Weights of a small mixture-of-experts language model, trained from scratch on English Wikipedia.
Training: a variant of Adam for the experts, 704M tokens, 2774 steps.
Below are experts of layer 6 (counted from 0) of a mixture-of-experts language model. Rows are named down (a neuron's output weights, with its number) and show model dimensions 416-447. Each number is 128 + 24 x the weight over its row's rms, rounded and kept within 0 to 255.
Before each expert's rows: "raises" lists some tokens whose logits its average output raises strongly, later layers aside. This comes from a sample of Wikipedia text that the model never trained on.

# expert 4
raises: "1", "3", "2", "5", "4", "0"
down0 [107 145 111 144 130 130 157 111  98 137 106 146 111 108  91 119 111 132 136 128 119 133 136 147 122 111 128 136 135  86 105  94]
down1 [129  82 140 144 121 173 154 121 103 134 122  86 121 126 131 126 115 146 100  87 135 116 164 126 164 113 119 177 135 131 163  93]
down2 [ 76 119 131  71  90 128 133  97 126 128 113 124 122 134 101 151 158 166 161 114 162 157 137 106  70  84 133 146 120 135 112 145]
down3 [136 145 154 138 123 116 134 144 147 136 167 159 124 206 140 154 142 124 122 136 110 143 155 131 131 155 108 128 135 131 154 132]
down4 [ 87 154 139 139 120 107 132 121 122 118 102 132 165 142 120 129  79 157 128 148 118 141 110 131  97 186 148 140 124 143 138 123]
down5 [144 130 124  99 118 133 106 140  95 163  76 114 130 155 134  90 118 144 159 141 146  88 122 132 144 161 114 103 138 101 127 139]
down6 [137 141 129 117 121 105 137 130 100 140 120 107 149 109 158 128 120 124 130 140 106 144 154 102 126 111 122 141 128 146  98 145]
down7 [140 126 141 117 139  73 132 131 135 155 116 130 104 141 157  85  83 115 117 159  99 113 102 122 117 166 185 134 148 125 115 132]
down8 [127 107 137 114  99  77  94 124 117 193 127 163 136 149 146 116 152  95 108  97 134 132 111 142 123 126 147  98 126 117  95 134]
down9 [142 169  88 124 107 110  93 138 108 121 140 147 117 122 137 125 113 130 109 171 117 136 138 129 121 104 139 152 154 124 138 106]
down10 [173 131 121  98  80 132 143  81 152 162 159 132 171  86 149 145 130 130 118 143  87 101 134 121 157 138  97 111 112 173  94 150]
down11 [125 184 138 113 167 141 105 119 176 144 124 126 108 107 132 138  90 137 119 111 140 158  98 139 130 130  88 107 126 144 155 126]
down12 [116 124 175 148 110  87 107 138 125 132 133  85 167 157 125 154 123 136 160 148 137 125 151 165  98 128 118 137 113 103 125 157]
down13 [135 155 142 134 147 144 141 119 138 117 186 148 111 129 152 147 117 137 130 129 104 126 138 139 114  84 106 138 164 144  92 141]
down14 [ 97 110 170 182 138 117 116 110 105 104 105  94 128 120 142 130 108 149 146 131 128 180 135 132 106 140 147  98 110 133 119  92]
down15 [162 125 102 126 132 108 145 126 111 136  96 153 135 110 117 109 135 165 128 112  88 154 161 103 113 147 105 150 167  69 123  66]
down16 [173  69 105 135 161 175 124 122 166 109 151 125 133 159 107  91 115 156  88 134  81 147 170 146 127 139 120 174 150 131 113 103]
down17 [146 129 130  90 147 137 117 117 100 109 120 140 120  80 136 115 161  98 123  90 141 157 166 110 124  81 117 113 111 134 132 134]
down18 [106 149 154 113 123 127 133 140 101 120 146 100 140 144 118 141 128 124 118 133 149 139 136 101 138 118 164 120 130 133 121 136]
down19 [100 169 154 116 142 141 159 176 166  97  99 114 149 141  94 152 112 157 164 127 107 156 131 125 117 175 135 145 106 119 142 128]
down20 [147 146 171 137 136 119 148 137 109 140 140 121 175 136 122 111 108 157 124 132 113 126 150 143 117 151 111 155 133 117 147 112]
down21 [112 139 157 176 121 158 113 141 100 152 128 154 137 103 127 159  99 170 135  92 122 115  82 131 103 133 136 114 145 127 106 165]
down22 [105 107 139 161 126 104 151 173 103 178 120 118 116 124  96 101 138 143 110 129 130  76 114 106 105 129 104 120 138 147 109 128]
down23 [143 131 128 136 149 104 154 124  85 132 124 134 134 102 140  80 141 129 141 152 118 195 147 143 148  96 122 139  98 117 115 107]
down24 [151 142 137 165 171 148 136 165 123 148 119 113 141 105  94 130 123 164 134 142 147 148 111 126 115 150 121 164 111 133 121 179]
down25 [127 153 148 114 168 193 121 103 158 143 151 137 141 122 133 127 159 121 133 171 135 135 135 138 121 112 111 131 135 152 132 117]
down26 [111 187 103 177 151 135 122 134 190 132 135 105 122 121  98  80 146 140 103 115 132 105 111 126 150 170 153 138 153 122  90  83]
down27 [136 161 128 135  92 140 157 126 124 137 157 133 141 115 135 134 124 152 149 136 102 182  89  93 127 139 162 110 151 145 157 126]
down28 [144 158  93 159 118 112 138 147 143 144 136 124 100 116 147 100 128 114 122  92 118 115 132 162 119 112 145 121 129 128 172 121]
down29 [140 103 131 129 105 124 109 110 127 135 157 114  81 122 149 126  95 136 111 128 128 142 144  99 130 163 138 144 130  99 119  81]
down30 [120 153 135 101 116 147 104 134 119  98 124 113 124 132 108 111 116 184 133 152 144 152 155 129 117 152 128  63  76 111 147 125]
down31 [123 111 128 130 102 140 136 116 146 117  96 128 117 142  99 113 120 160 108 115 128 119  89 144 179 128 154 126 101 155 193  78]
down32 [125 125  99 146 110 157 171 139 157 161  93 113 135 138  91 159 123 131 142 160  85 158 136 111 161 115 109  90 149 126  95 122]
down33 [136 115 110 108 151 100 138 134 131 135 133  80 122  94  69 143 113 107 145 154 166 123  87 131 150 109 123 101 103 124 115 132]
down34 [ 54 158 178 132 127 119 116 136 141 117 130 199 130 119 138 115 156 107 151 114 148 115 135 159  91 161 116 137 140 125  94 128]
down35 [106 110 113 114 128 127  97 117 163 127 149 127 124 104 143 140  86 157 173 105 114 156 111 125 119 134 141 129 109 124 130 153]
down36 [113 116 108 121  83 135 179 100 114 133 158 144 155 131  98 112 154 163 106 115 116 127 118 117 174 120  96 137 132 124  99 110]
down37 [143 111 119 142 154 112 166 121 121 107 119  96  97 178 156 109 147 124  59 142 164 157  94 114 115 158 150 151 159 127 195 120]
down38 [ 98 144 121 164 161  86  63 111  84 127 155 140 109 127 128 106 164 114 102 137 116 146 142 166 122 122 146 154 102 127 136 133]
down39 [145 127 143 131  65 153 123 134  86 131 149 126 136 144 155 115 104 168 139 111 133 124 105 122 118 120 141 117 121  85 114 161]
down40 [148 115 102 136 105 107 127 104 109 146 117 121 130 145 140 102 136 108 135 148 129 123 145 145 117 156 122 143 116 163 135  96]
down41 [153 120 135 125 167  85 118 110 115 149  61  98 160 154 119 113 168 123  85 122 112 166  95 150 116 149 122 133 112 122 128 114]
down42 [ 97 143 124 114 147 138 174 125 115 145 112 119  93 158 109 153 129 140  91 136 122 100 117 135 161 126  90 119 123 149 133 141]
down43 [111 150 158 139 178 144  95 127 129 133 131 141 123 107 119 183 140 129 142 138 124 108 135 132 130 114 101 114 119 107 181 139]
down44 [102 146 135 106 162 105 114 112 128 150 126 143 110 130 125 129 111 134 133 141 168 150 137 113 128 102 119 100 130  76 100  87]
down45 [147 119 125 110 100 143 134 139  98 172 112 160  79 116 104 135 121 150 160 124  96 151 138 146 159 128 158 111 120 126 119 130]
down46 [ 84 104 133 187 175 142  99 103 136 165 129 142  93 156 149 101 127 140 129 101 104 155 132 132 126 109 123 156  95 102 139 124]
down47 [120 146 129 151 144  86 111 152 102 143 147 135 118  93 110 160 161 156 142 119 138 185 141 143 123 151 137 117 117  93 172 130]
down48 [153 196 114 172 144 139 118 144 145 138 130  98 147 182 168 137 135 145 153 120 131 173 142 123 113 101 130 153 117 119 142 189]
down49 [119 147 124 138 118  67 124  95 162 145 137 104 145 188 163 116 144 105 152 146 138 133 117 149 131 140 138 106  89 126 146 134]
down50 [ 93 117 127 123 139 121 111 127 145 149 128  57 119 177 174 112  94 157 112 113 137 142 126 123  83 135 135 160 150 117 138 131]
down51 [154 118 156 154 172 119 142 113 130 119 111 117 128 137 140 113 143 118 126 137 118  92  66 153 145 119 119 162 152 129 120 146]
down52 [128 155  97 128 109 165 137 164 146 156 102  85 129 162 101 119 191 163 137  80 114  73 156 134 167  82  94 139 139 118 119 113]
down53 [ 84 130 134 129 115 164 146 184 130 143 127  83 125 167 100 151 167 125 151 154 137 141  96 176 123 133 140 170 110 167  84 180]
down54 [129 190 101 117 106  81 117 105 130 143 136 172 118 113 113 118 186 140 142 153 149 119 134 117 117 110 116  74 155 170 155 137]
down55 [123 121 137  75 122 136 161 157 130 145  67 132  91 134 130 148  95 127  82 110 150 103 120 137  97 117 106  90 160 153 138 138]
down56 [ 91 128  89  96 145 140 135 144  98 106 154 102 158  92 123 130 162 120 121 143 125 115  78  58 138 110 172 125 159 127 116 109]
down57 [139 100 144 113 110 151 119 133  67  91 157 124 181 132 134 191 103 129 137 114 161 153 116  93 166 105 113 143 111 112 123 136]
down58 [146 123 118 137 103 174 122 150 127 113 163  80 142 117 143 134 111 110  99  76 117 143 151 127 120 130 120 143 128 142 147 121]
down59 [143 117 123 103  78 114 155 104 111 127 104 123 137 156 114  90 129 118 116  87 143 144  77 124 104 104 148 113 118 148 104 113]
down60 [130 109 191 151 187 127 134 144 133 140 125 126 169 181 119 133 154 155 143 127  99  97 122 152 116 134 145 139 130  93 145 131]
down61 [150 119 108 104  96  98 158 137 129 130 145 132 114  95  95 114  91 113 136 154 167 140 115 142  95 115 151 124 121 129 144 162]
down62 [130 158  78 129 106 132 105 121 128 164 109 145  90 120 139 110 132  83 136 102 135 105 119 152 121 123 148  74 135 136  86 162]
down63 [103 154 151  97 144  98 147 188 179  96 126 116 131 141  95 123 130 135 125  97 150 136 129 144 128 128 107 136 145 132 147 146]
down64 [145 149 104 120 145 162 138 108 165 113 146  75 102  99 145  98 175  93 136 124 123 130  94 152 150 106 144 119  57 108 141 139]
down65 [ 87 155 132 148 141 124 125 117 125 128 153  99 135 128 122 152 135 150 106 142 140 160 103 137 191 101 156 105 151 111 113 127]
down66 [ 96  78 133 161 147 117 131  96 127  76 105 147 150 151 142  75 163 156 149  83 106 128 139 176 137 131 157  84 128 132 123 110]

# expert 7
raises: "g", "f", "i", "p", "s", "l"
down0 [106 102 109  99 169  49 105 116  74 108  91 108 122 123 118 171 137 159 129 172 114 101 128 140 120 126 113 140 130 143 125 112]
down1 [118 120 130 130 166 112 140 125  90  88 146 141 121 144 130 165 102 143  85 132 100 111 163 142 142 150 111 175 105 121  69 120]
down2 [113 150 129 122 105 107 115 117 194 130 162 141 108  97  84 147 126 165 121 123 167 135 140  92 151 178 100 174 188 109 127 102]
down3 [117 100 145  52 102 150 189 116 175 142 142 153 105 148 115 112 123 104  69 141 140  93 127 143 129 112 159 124  98 117  94 142]
down4 [109 119 141 128 124 111  98 157 100 144 106 129 106 138 114 116 155 164 122  99 142  60 110  77 137 123 105 117 134 164 143 125]
down5 [112 120 125 105  88 175 166  93 135 109 123 136 163 124 122  98 130 157 122 166  93 101 114 118 126 151 108 140 106 127 126 141]
down6 [123 127  88 127 119 147 116 139 145 158 106 137 143 126 134 129 122  95 132 145 204 119 112 149 167 104 133 170 140 192 104 158]
down7 [152 136 152 123 133 160 115 144 159  80 182  86  84 171  98 184 109 114 108 137 132 146 136 163 124 133 103 152 149  85 124 160]
down8 [109 142 121  98 121  95 127 159 146 110 152 173 167 124 128 145 141 102 117  98 160 101 118 137 104 156 115 125 157 139 125 162]
down9 [132 113 162 146 181 116 108 135 104 117  88 105 170 114 113 132 145 112 100 119 109 136 164 132 108 134 121 133  83 112 122 134]
down10 [116 106 138  91 138 112 112 154 114 114 149 124 126 113 124 131  92 160 137 121 105  90 158 167 147 129 120  72 108 132 160 154]
down11 [112  83 127 161 209 109 136 121 108 117 128 100  74 172 153 143 121 126 160  85  89 102 133 105 151 126  90 140 174 121  88  69]
down12 [110 127 140 159 154 155 149 136 114 110 153 110  99 130 134 107 119 118 148 124 106 116 103 201 129 138 141  88 182 156 112 146]
down13 [ 90 106 135 195 139 117 128 111 135 123  96 140 103 126 193 146 125 128 145 148 128 101 114 147  97 131 139 108 163  91  82 170]
down14 [106 124 165 107  73 104 121 145 146 142 137 135 107 154 151 130 168 147  84 114  94 133 168 112 156 124 121 120 114 106  79 138]
down15 [132 122 126 128 128  96 110 105 139  94  88 129 164 136 142 156 110 115  99  98 114 150 116 159 144  74 148 127 105 167 182  93]
down16 [109 137 122 129 123  92 149  89 131 153 131 119 111 129 130 108  95 101 127 131 156 121 154 104 124 104 111  85 136 156 123 127]
down17 [116 137 116 128 139 114 149 171 123 125 126 144 144  96  74 116 142 127 142 165 165 138 102 125 109 162 136 129 133 119 105 155]
down18 [132 116 131 164  81 114 142 108 120 132 135 126 160 148 128 142 144 110 107  82 158 142 159  79 125 109  97 127 129 134 125 168]
down19 [106 124 129 134 127 121 132 131 130 126 126 146 129 131  99 133 113  85 185 106 131 128 142 110 120 165 150 118 154 139  96 116]
down20 [154 110 108 139 122 157 141 111 125 103  85 130 119 111 128 145 100 170 127 102 131  88 168 105 140 152 137 162 114 119 118 132]
down21 [108 131 127  89  90 105 109 128 102 123 132 100 138 161 161 152 113 137 166 135 105 172 131  68 133 129 127 108 129 105 118 100]
down22 [133 167 107 107 112 121 159 125 102 161 135 123 146 119 132 105 128 147 109 149 110 126  94 109 118 133 130 130  83 128 115 130]
down23 [136 156  96 137 118 140 169 130 110 134 122 131  71 125 148 121 115 149 150 162 134 145 124 133 105 112 179 120 106  90  98 154]
down24 [171 147 116 165 116 132  96 122 116 133 139 131 130 140 124 161 147 117 107 105  72 119 148 163 126 127 178 142  83 110 169 125]
down25 [142 114 146 157  90 118 123 126 160  98 131 102  74 135 103 126 108 113 145 148 154 117 155 146 104 150 122 136 145 122 149 108]
down26 [140 107 148 137 144 113 157 159 129 140  84 123 121  89 108 100 149 133 110 122 147 153 138 106 108 131 103 118 126 154 137 153]
down27 [ 93  94 120 135 113 128 116  90 117 140  65 100 112 137 177  95 130 144 149 124  98 104 117 120 100 180 139  87 111 138 109 103]
down28 [103 120 135 143 159 109 149 155 119 129 143 147 160 116 177  98 135 131 144  91 156  66 124 165 131 122 114 134 120 155 142 118]
down29 [176  96 111 169 114 119 145 136 141  94 151  91 138 121  94 162 155 145 108 153 152 184 133 159 163 114 106 154 111  81 153 117]
down30 [125 107 117 131 144 115 140 115 103 168 120 137  98 118 169  86 158 141 159 146  96 105 123 158 105 108 143 150 151 148 142 146]
down31 [129 139  99 140 108 140 103  87 146 101 127 119 134 139 108 149 122  88 101  90  87 147 132 115 102 153 124 139 118 108 119 115]
down32 [130 142 144 148 152  75  73 157 157 115 126 139 155 123 123 171 141  99 120 149 139 136 139 148 175 135 107 111 141 144 120 131]
down33 [117 133 159 113 139 121 100 101 136 115 139 131 129 146 132 133 141 109 104 136 120 156 119 116 143 105 130 130 151 134 135 131]
down34 [106 114  85 102 155  85 121  99 129 156  82  84 139 125 122  84 137 128 157 153 102 120 134  91 164 123 116  88 107  85 108 127]
down35 [147 122  93 128 140 115 157 147 180 121 118  87  64 118 103 149 102  89 119  92 109 103 109 162 110 149 113 100 151 138 174 123]
down36 [118 123  76 144 173 113 122 148  96 138 170  75 108 102 107 123 145  63 160 121 120 158 167 159 153 164 161 128 102 104 160 121]
down37 [ 84  88 114 115 112 114 136 160 140 104 130 103 156 108 141 115 165 121 135 143 120 142 134 125 156 147  87  82 155 138 116 145]
down38 [115 160 142 149 140 127 169 137 101  99  96 125 158 133 138 115 146 136 130 109 142 107  98 128 145  82 122 121 133 115  96  90]
down39 [117 150 176 120 119 136 169  96 109 151 117 162 154 152  80 121 148 163 128 102 122  88 140 131  91 109 141 137 143 114 114 126]
down40 [138  81 107 141 115 162 129 201 146 159 121 163 113 102  76 117 143 132 131 137  92 144 113 148 119  75  99 148 167 138 144 114]
down41 [125 159 155 107 134 150 136 138 126 165  99 114 130 132 103 119 126 115 134 122 137 123  96 137 121 141 105 120  97 112 146 151]
down42 [112 156 114 117 145 156 122 122 120 150 118 127 108 132 101 104 135 109 100 114 147 122 137 167 102  93  77 161 143 126 129 117]
down43 [110 135 122 124 127 150  92 142 146 115 157 121 109 104 145 163 119 147 115 108 161 126 172 120 157 141 141 151 154 118 133  84]
down44 [108 120 142 122 160 123 105 138 143 114 109 189  85 167 124 134 159 130  90  94  97  96 119 149 155 124 131  94 130 109 130 130]
down45 [130  80 134 150 134 159  84 132 116 134 141 131 127 109 145  65 129  76 129 106 127 156 149 114 122 115 120 126 111 123 134 149]
down46 [128 142 107  98 106 163 123 105 147  77 143 118 128 130 113 114 134 111 129 157  89 138 124  90 125 101 154  95  91 109 126  96]
down47 [146 157 118 154 147 121 111 123 165 143 167 149 136 151  85 107 135 144 168 124  85 116 124 180 130 124 156 118 129 144 131 119]
down48 [125  94 162 151 161 112 131 167 147 128 151 104 119 121 124  95 107 129 119 127 163 144 142  79 138 121 113  77 110  92 140 168]
down49 [160 150 130 151 153 138 110 151 135 144 119 112 141 165 102 152 103 122 112 148 157  80 163 160 115 136 147 135  90 126 117 132]
down50 [154 134 136  87 125  96 180 131 144 116  95 135  98 171 125 158 114 123 151  86 112 114 175 166 135 127 147 125 159 108 131 123]
down51 [126 154 129 153  97 126 119 108 136 149 140 167 127 106 139  98 132  97 133  99 121 126 112 149 108  98 136 137 105 150 112 142]
down52 [ 93 118 107 127 146  64 113 169 134 117 120 153 116 131 115 118 151 143 146  99 112 132 108 163 123 150  88 173 118 121 128 113]
down53 [108 168 114 109 138 102 166 120 184 118 128  80 103 114 119 109 129 124 191  93  85 109 118 102 107 108 116  94 113 143 131 102]
down54 [158 117  92 141 136  97 128 152  72 144 127 101 128 115 126 158 134 154 179 145  72 117 100  98  88  74 141  93 110 137 137 131]
down55 [146 142 136  63 117 143 119  96 149 154 116 107 144 121 103 132  99 114 126 162 151 175 181 187 122 145 146 161  93 144 164 143]
down56 [105 104 131 148 129 113  94 121 146 179 121 131 119 128 141 126 136 141 149 139 158 126 133 120 102  95  83 147 158 135 110 106]
down57 [173 154 140 122 127 131 127 111 200 181 125  96 104 119 172 162 147  99  93  92 121 161 184 114  91 126 124 124 107 117 168 118]
down58 [121 125  96 115 142  99 112 117 173 115 113 114 118 127 143 139 147 157 121 108 202 146 104 127  95 155 128 104 119 120 135 163]
down59 [138 162 193  91 147 118 149 102 130 171 128 161  98 120 162 134 163 146 137 129 100 108 139 112 102 127  99 124 140 146 133 148]
down60 [105 129 147 116 157 118 102 112 131 108  95 202 109 114 139 125 148 128 149 139 122 130 133 127 115 101  93 100 165 159 154 137]
down61 [ 93 148 127  84 142  90 152 150 130  95 125 110  94 106 118 136 115 160 105 116 133 108 117 133 143 124 159 122 134 106 104 142]
down62 [117 128 134 139 126 153 119  95 155 113 143 145 112 134 148 173 160 140  96 168 114 179 102  88 164 133 141 133 137 116 121 145]
down63 [126 109  85  98 142  75 123  82 140 120 138  98 141 150 110 138 109 127 122 172 114 141  99 159 131 178 181 118 130 156 122 188]
down64 [159 115 101 113 152 119  98 138 129 105 148 180 116  99 105 103 107 117 152 132 120 141 152  88 137  82 115  58 130 171  97 101]
down65 [167 175 121 121 144 124 118  86 132 124 135  94 139 122 108 121 167 116 163 121 143 123 152 149 149 156 109 107 120 122 128  88]
down66 [105 140 205 109 133 132 138 145 165  86 120 154 113 155  94 133 145 107 151 114 105 109  95  82 114 119 133 106 171 146 105 131]

# expert 0
raises: ".", "e", "-", "a"
down0 [148 113 115 143 107 151 121 108  90  86 100  94  90  89 137 102 120 154  91 108 139  96 128 113 114 124 157 125 133 167 151 104]
down1 [125 166 137 135 110 109 110 121 113 134  90  99  93 124 133  74 103 147 120 131 171 110 127 175 122  90 141 119 113 153  99 176]
down2 [152  97 105 112 114  95 146  95 137 118 107 116 109 121 126 109  98 171 116 123 138 106 141 119  86 105 148 153 129 135 137 148]
down3 [144 121 157 122 134 166 166 112 104 128 105 166 101 121 122 177 119 142 164 137 124 132  71 118 110 127 114 121 178 121 112 166]
down4 [102 123 198 129 127 127  99 133 142 154 159 137 134 144 132 119 113 133 146 145 111 146 109 146 161  97 106  87 133 139 109 157]
down5 [137  92 118 125 115 145 180 133 125 147  88 156 120 126 178 113 145 139  92 129 135 179 136  98 128 138 120 121  99  94 129 107]
down6 [163 143 129 139 104 122 139 138  85 128 162 121 102 109 146 159 106 151 143 104 100 117 127 183 120 121 163 111 151 131  89 142]
down7 [149 151 113 117 108 129 151 149 112 140 123 134 187 151 153 117 163 141 102 140 144  86 145 153  82 114 137 179 139 105  80 172]
down8 [116 171 123  95 159  95 161 152 117 113 114 164 136 120 118 117 125 160 125 170 121 114  94  97 142 100 132 110 144 150 137 149]
down9 [124 129 136 111 129 112 151 170 119 149 118 137 117 118 144 148 121 129 134 137 207 138 101 109 120 108 117 134 148 140  89 101]
down10 [ 88 162 138 117 120 152 129 151 131 150 115 132 137 111 109 139 168 116  91  91 176 137 111 138 144 106 159 112 136 115 146 110]
down11 [149 129 118 180 148 132 147 126 134 124 113 150  73 122 106 147 131 166 127 117 105 162 125 146 106 171 141 120 119 135 136 129]
down12 [153 142 137 137 160  99  86 101 136 106 159 145 136 117 101  99 132 104 159 169 153 103 116 114 133 150  54 101 124 101 129 133]
down13 [129 132 112 117  91 106 186 127 136 109 136 177 128 136 181 122 110 124 132 148  92 142 109 162  95 138 132 135 155 132 150 155]
down14 [168  99 142 177 159 138  95 122 119  95 155 160 139  92  96 117  94 131 136 103 146  99 110  91 135 133 125 157 123 119 101 112]
down15 [166 161 104 112 140 115 147 136 135 144 170 132 196 124 131 144 113  73  78 148 133 102 112 128 141 134 123 149 121 130 109 117]
down16 [152 126 113 131 170 112 118 120  93 135  81 162 107  85 101 126 148 123 115  92  80  92 152 149 160 117 108 140 172  85 127 135]
down17 [152 145 137 137 134 114 131 151 122 110 117 116 110 151 143 155  99 147 103 125 151 120 172 154 142 135 155  99 149 150 118 110]
down18 [121 144 134 121 146 137 107 112  82 127 108 152 108 166 107 168 164 124 120 120 126 107 151 110 113 151 125 102 116 181 137  86]
down19 [104 112 152 105  90 148 125 111 173 131 136 129 154 154 161  57 125 154 157 115 126 108 163 108 173 122 131 122  97 163 140  98]
down20 [ 77 128 110 140 112 124 113  94 108 108 156 106 171 180  61 119 118 145 188 139 114  90 127 169 124 152 110 135  77 159 129 181]
down21 [134 116  95  99 138 105 146 104 117 125 102 130 125 108 124  87 161 154 127 120 101 135 169 120 129  88 130 150 105 105 174 130]
down22 [155 139 152 173 107 132 145 141  94 119 120 151 109  94  99 152 115  56 139 116 147 150 110  81 115 141 120 116 123 106 167 154]
down23 [105 135 186 131 105 121 121  91 105 116 131 189 142  55 113 160 167 115 145 158 108 152 160  85 154 127 118 129 118 155 146 139]
down24 [148  96  96 155 129 134 147 138 155 131 101  92 103 117 129 138 147 120 184 119 155 117 104  96 105 119 131 167 115  88 163 142]
down25 [141 134 122 133 130  95 172 106 117  99 136 127 187  98 134 114 139  92 154 142 144  97 114 117 168 128 121 155 151 120 109 128]
down26 [ 78 135 132  69 110 113 135  97 159 151 129  90  94 156 149 144 161 121 158 113 123 137 118 133  76 121 142 129 118 158 130  97]
down27 [108 126 149 154 170 126 128 135 125 110 149 148 150 140 167 102  85 163 107 118 114 107 112 149 171 138 134 124 140 133 171 143]
down28 [133  92 150 122 105 109 156 167 172 134 145 108 140  58 143 122 124 113 137 124 111 121 113 148 151 125 128 158 131 114 116 130]
down29 [127 145 141 135 139 153 135 111 175 114 152 116 134 117 104 109 152 105 136 149 121 132  93 113  86  86 105  96 118 166 100 113]
down30 [175 126 154 108 106 144 137 111 132 156 183 136 101 139 190 122 147 128 133 130 138 146  92 140 156 112  91 122 118 110 132 154]
down31 [121 104  90 145 156 127  89 126 101 110 161 139 154 149 117 113 122 137 122 128 105 108 125 135 133 133 137 123  76 131 133 149]
down32 [131 140 171 100 148 129 106 103 184 103 152 102 111 126 108 100 142 120 119 107  85 118 125 145 131 106 155 125 129 102  93 143]
down33 [124 133 134 107 114 147 128  91 162 123  98 141 152 161 151  93 140 134 121 131 138  67 143 113 108  88 127 163 161 159  92 126]
down34 [118 140  95  99 144 124  90 124 161 122 170  99 103 129 135 105  97 134 116 123 133 124 115 119 123 105 115 131 121 109 153 110]
down35 [155 121 151 110 113  85 168 146 155  95 112 144  89 110 118 140 142 126 180 158  86  78  93 119 124 129 165 116 124 113 130 132]
down36 [111  96 122 141 162 100 152 171 158  78 114 122 130 123 101 104 159 122 113 161  82 132  98 134 131 123 119 121 134 131 118 123]
down37 [107 139 133  74 104 120 110 128 112  99 171 133 100 134 107 110 156 129 141 152 155 105 122 148 149 137 172 119 174  83 151 137]
down38 [ 91 110 130 128 144 111 112 161 165 146 153 128 115 100 131 142  94 126 154  43 126 122 103 147 120 157 150 145 158 121 130 118]
down39 [104 108 115 101 154 116 117 147 109 137 143  92 154  98 173 124  88 129 154 100 125  90 164 122 155 160 111 134 114 108 144 135]
down40 [ 98  82 174  60 120 171 116 148 104 136 150 121 107 134 123 125 147 154 146 113 125 153 127 125 115 132 132 133 116 152 149 158]
down41 [111  88 165 101  86 203 143 134 125 138 117 163 150 183 161 101 128 130 142 136 134 145 134 138 120 116 137 123 130 136  83 150]
down42 [119 119 139 142  88 124  91  98  93 127 118 110 161 139 137 153 101  99 138 126 111 153 107 124 139 120 154 134 108 162 187 111]
down43 [111 144  94 161 148 127 126 162 111 113 138  70 183  93 101 140 143 133 103 139 128 165 172 147 149 138 171 114 116 156 109  93]
down44 [156 124 148  80 117 130 114 159 136 118 167 125 181 114 103 132  98 146 126 112 122 138 135  82 143 153 140 114 138 160  88 139]
down45 [119 125 113 151 128 101 177  69 170 120 106 131 154 132 103 128 146 100 145 149 188 106 122 128  95 133 100  83 123  99 107 141]
down46 [116 159 118 159 134 133  99 103 157 147 170  99 145 117 135 141 144 105 108 133  83 108 136 157 124 149 121 161 166 130 152 134]
down47 [ 80 121 119  98 145 112 101 119 148 119 167 115 129 115 167 108 132 119 112 124 169 120 102 122 124 118 115 111 128 183 151 127]
down48 [137 164 114 110 151 155 131  91 152 146 142 111 129 120 156 143 143 134 105 117 152  92 125 138 130 115  96 122 105 121 139 111]
down49 [123 152 145  92 155 126 107 139 114  79 146 131 160  96  94 166  98  87 161 131  80 106 127 107 121 132 158 131  92 125 143 155]
down50 [115 132 140 142 123 126 154 113 132 109 140 157 116 127 163 184 101 139 158 119 123 142 102 135 129 176 118 103 150 164 146 148]
down51 [ 85  77 132 121 130 113 122 101 137  93  95 139 197 113 144 133 143 128 104  86 174 136 160 102 110 149 144 135 127 156 141  60]
down52 [174 169 149 178 128 129 125 122 117  94  94 142 115 175 155 123 105 110 127 169 151 146 111 132 111 148 122 148 150  84 183 138]
down53 [147 157 109 104 130 120 108 141 113 108 155 130 112 109  96 124 138 131 125 136 103 115 125 161 124 116 122 108 177 142 114 148]
down54 [125 139 143 113 120 152 139 144 122 123 127  56 119 121 141 135 138 124 117 131  91  99 151 127 133 127 143  93 178 147 133 127]
down55 [ 98 110 119 135 123 162 128  80 109 171 118 134  58  90 130 139 106 105  71 115 115 118 128 129 123 149 144 101 136 148 136 128]
down56 [133 104 148 123 106 125  75 161 105 133 141 123 118 122 143 109 157 115 146 157 132 159  87 122 107 112 119 117  97 130 118 105]
down57 [ 94 149 105 117  93 135 147 139 135 114 137 150 162 166 109 128 154  99 124 169  95 139 114 110 110  75 168 125 124 110  81 151]
down58 [ 97 131 120 121 116 143 143 118 105 144 107 115 143 108 133 145 155 132  99 128 167 168 151  91 108 114 143 149 103  96 173 157]
down59 [134 160 111 133 156 147 133 158 138  95 111 144 119 159 114 164 143 119 129 125 138 128 144 133 121 106 142 118 128 152 117 106]
down60 [116 109 161 133 153 132 143  94  91 107 125 109 139  90 104 164 141 102 156 116 121 138 111 114  86 139 124 113 145 153 149 124]
down61 [131 140 146 150 118 156  97  94 126 142 109 152  96  89 138 125 107 126 119 154  72 146 124 110 134 129 127 109 164  87 129 124]
down62 [170 147 114 169 120 129  90 143 160 130 119 144 142 147  93 127 113 141 133 166 113 133  76  97 118 107 103 127 124 164 123 139]
down63 [ 98 164 140  81 121 108 127 139  80 147 104 133  68 127 110 113 146  92  95  90 136 133 169 125 112 109 146 139 125 110 134 110]
down64 [ 96 118 129 131  87 118 131 147 111 107 144 142 107 129 102 123 127 142 119 109 119  90 118 154 115 158 124 154 150 151 108 128]
down65 [129 144 129 126 155 185 151 135 118 123 157 133 155 117 131 146 177 132  96 118 133  85 139 116 101 139 162 141 167 123 154 121]
down66 [100  81  84 109 140 128 127 124 149 129 119 159 148 105 131 131 156 128 118 105 101 121 127 144 128 140 110 122 156 154 158 163]